Below are experts of layer 2 (counted from 0) of a mixture-of-experts language model. Rows are named router (the router's row for the expert), down (a neuron's output weights, with its number) and show model dimensions 0-159. Each number is 200 + 40 x the weight over its row's rms, rounded and kept within 0 to 999.
Before each expert's rows: "raises" lists some tokens whose logits its average output raises strongly, later layers aside. This comes from a sample of Wikipedia text that the model never trained on.

# expert 46
raises: "id", "ade", "ident"
router,175,75,181,253,190,186,225,227,200,175,224,202,192,173,143,224,223,227,264,204,188,254,250,228,237,204,247,191,233,189,169,173,211,148,232,209,251,276,192,180,220,235,261,213,269,185,156,213,199,124,288,278,268,153,162,207,247,170,159,272,179,187,224,193,236,173,183,203,135,224,225,188,229,180,189,193,211,221,209,105,168,207,230,161,148,207,162,187,229,208,169,200,200,218,199,212,223,224,190,188,181,168,227,161,156,270,171,103,156,200,186,153,280,180,102,213,145,172,246,269,177,191,133,186,177,190,262,242,239,200,182,198,253,240,222,152,230,205,137,198,219,161,265,237,176,94,272,205,224,196,226,195,196,166,217,140,143,151,232,216
down0,203,166,153,152,176,187,203,263,170,229,217,235,199,179,191,163,124,207,226,246,190,273,262,198,217,165,210,153,185,210,162,181,259,251,210,284,174,242,186,159,210,171,206,214,171,162,232,155,202,188,206,184,269,133,267,224,169,210,150,185,198,198,250,223,207,208,197,199,165,175,260,244,175,191,221,236,166,254,268,191,298,211,221,178,272,137,111,194,180,144,189,250,182,181,188,230,152,153,161,200,225,168,150,243,176,188,218,151,197,172,191,160,248,177,143,252,141,175,254,253,278,208,176,109,167,213,167,207,147,180,166,175,139,249,192,108,205,285,250,282,233,256,214,183,234,125,232,234,196,210,137,227,241,191,207,161,246,185,249,205
down1,217,216,227,223,219,148,234,255,248,214,160,150,144,152,173,189,191,217,158,178,157,224,221,213,186,182,90,168,226,180,128,199,190,234,224,155,292,163,177,164,159,180,263,161,155,205,105,188,189,160,185,191,165,249,237,225,227,194,138,180,167,250,183,164,214,162,205,253,136,215,248,259,227,222,192,279,245,257,225,173,165,224,135,248,161,150,173,240,219,165,200,218,195,153,220,229,180,153,255,226,208,274,196,192,187,187,273,189,220,141,247,177,128,187,180,208,188,234,193,202,154,172,233,271,275,144,258,137,202,247,196,233,190,244,212,111,217,262,220,234,193,224,216,127,208,176,204,269,189,220,281,264,173,174,197,225,209,210,201,283

# expert 48
raises: "ten", " the", "fer"
router,222,256,247,304,184,251,145,238,200,251,163,196,130,203,174,205,165,204,69,217,217,252,181,284,193,137,199,136,180,234,270,233,162,160,201,157,175,162,156,144,205,184,207,221,198,141,239,193,180,189,184,199,239,242,222,259,177,170,207,208,196,200,115,202,159,173,190,191,171,272,158,200,215,144,203,201,264,222,133,217,183,155,252,192,235,183,129,177,159,204,243,189,210,266,160,200,196,219,277,187,150,270,237,238,230,219,127,174,218,172,187,158,279,166,213,210,259,173,156,233,173,178,115,193,251,199,193,238,234,187,252,178,229,244,160,246,170,155,221,195,224,193,197,256,169,188,167,201,186,242,237,196,160,223,188,216,254,167,167,310
down0,220,170,181,238,60,158,187,220,205,183,261,162,265,211,193,253,273,267,188,161,242,223,216,139,124,147,208,202,241,288,197,132,170,180,193,157,239,162,242,151,252,254,240,138,183,188,157,178,166,226,132,174,168,198,184,177,196,219,227,217,183,247,197,204,215,217,180,151,129,251,119,132,195,268,198,205,185,223,193,174,197,209,267,179,182,185,143,189,186,210,168,138,207,241,177,261,279,175,238,190,240,270,166,254,240,162,200,265,230,284,214,224,249,167,231,144,266,186,256,200,218,206,193,237,159,203,185,174,254,223,177,192,194,223,139,228,186,172,183,178,157,166,181,216,199,233,229,232,225,233,128,174,147,199,261,258,215,227,182,156
down1,258,242,205,64,249,204,170,200,189,207,174,212,162,233,191,194,216,215,264,223,179,204,135,165,269,257,190,216,158,140,171,254,222,149,180,240,169,165,230,191,204,173,191,280,241,239,149,163,208,206,225,166,174,129,207,202,191,184,209,151,213,127,166,212,282,216,203,277,276,208,124,139,206,161,133,223,219,190,206,198,178,191,172,238,193,163,278,239,172,120,148,216,261,202,177,174,163,209,172,192,168,238,237,170,206,258,220,180,222,262,221,207,196,221,233,208,204,220,142,149,217,98,97,196,188,225,202,171,257,152,180,150,168,201,243,256,212,226,231,259,241,166,195,126,201,193,266,192,202,150,168,147,252,165,160,158,186,186,212,237

# expert 55
raises: "ey", "eb", "ee"
router,209,263,169,240,185,142,229,167,165,191,153,154,172,233,161,169,213,182,141,163,216,195,223,169,200,163,239,232,210,165,154,184,256,119,169,227,155,189,154,244,260,232,218,230,239,163,228,206,269,186,256,194,196,221,218,192,215,268,305,263,190,132,184,222,205,108,326,174,216,246,231,128,211,216,181,155,225,181,207,175,217,142,174,232,236,228,260,210,175,146,115,185,174,166,209,259,111,203,229,146,228,179,227,202,235,134,146,225,194,244,175,144,279,155,186,166,231,206,203,175,178,220,113,179,193,168,234,162,212,195,230,147,214,244,215,205,98,196,219,241,246,230,228,255,256,172,265,199,165,225,163,193,220,190,191,206,229,211,231,220
down0,175,108,240,198,213,184,171,172,214,135,227,355,186,146,131,194,214,265,145,238,212,244,207,226,235,186,153,171,217,280,242,222,215,287,200,185,159,289,202,174,193,141,262,214,199,141,228,149,181,149,191,167,241,177,211,209,201,141,185,190,171,311,155,274,188,202,210,106,189,277,264,238,204,149,219,238,190,214,166,193,222,191,178,287,198,211,148,188,241,228,241,165,156,186,218,195,221,188,264,173,133,217,200,274,174,233,156,138,165,149,177,156,230,241,155,201,182,186,269,173,249,171,199,183,181,226,212,180,213,185,203,208,220,245,210,165,228,232,204,180,167,175,187,198,143,129,206,178,168,180,177,224,188,183,255,218,192,177,239,181
down1,231,116,243,195,210,182,174,227,229,200,208,158,250,167,197,278,233,222,181,191,197,188,216,230,210,155,183,134,125,186,178,224,224,195,284,207,143,199,237,131,183,298,237,168,200,235,198,156,283,146,170,159,197,134,204,272,252,218,190,192,189,137,164,260,158,147,193,221,251,257,238,168,183,241,223,263,189,237,167,245,225,158,167,239,205,240,205,212,166,271,170,231,193,189,174,194,195,162,187,192,152,200,201,153,175,167,255,130,188,142,273,223,225,184,290,241,153,175,213,131,202,159,188,184,257,143,163,190,225,230,139,213,177,221,284,236,178,214,146,146,134,179,213,224,208,161,276,222,178,193,206,219,260,287,194,248,160,194,141,216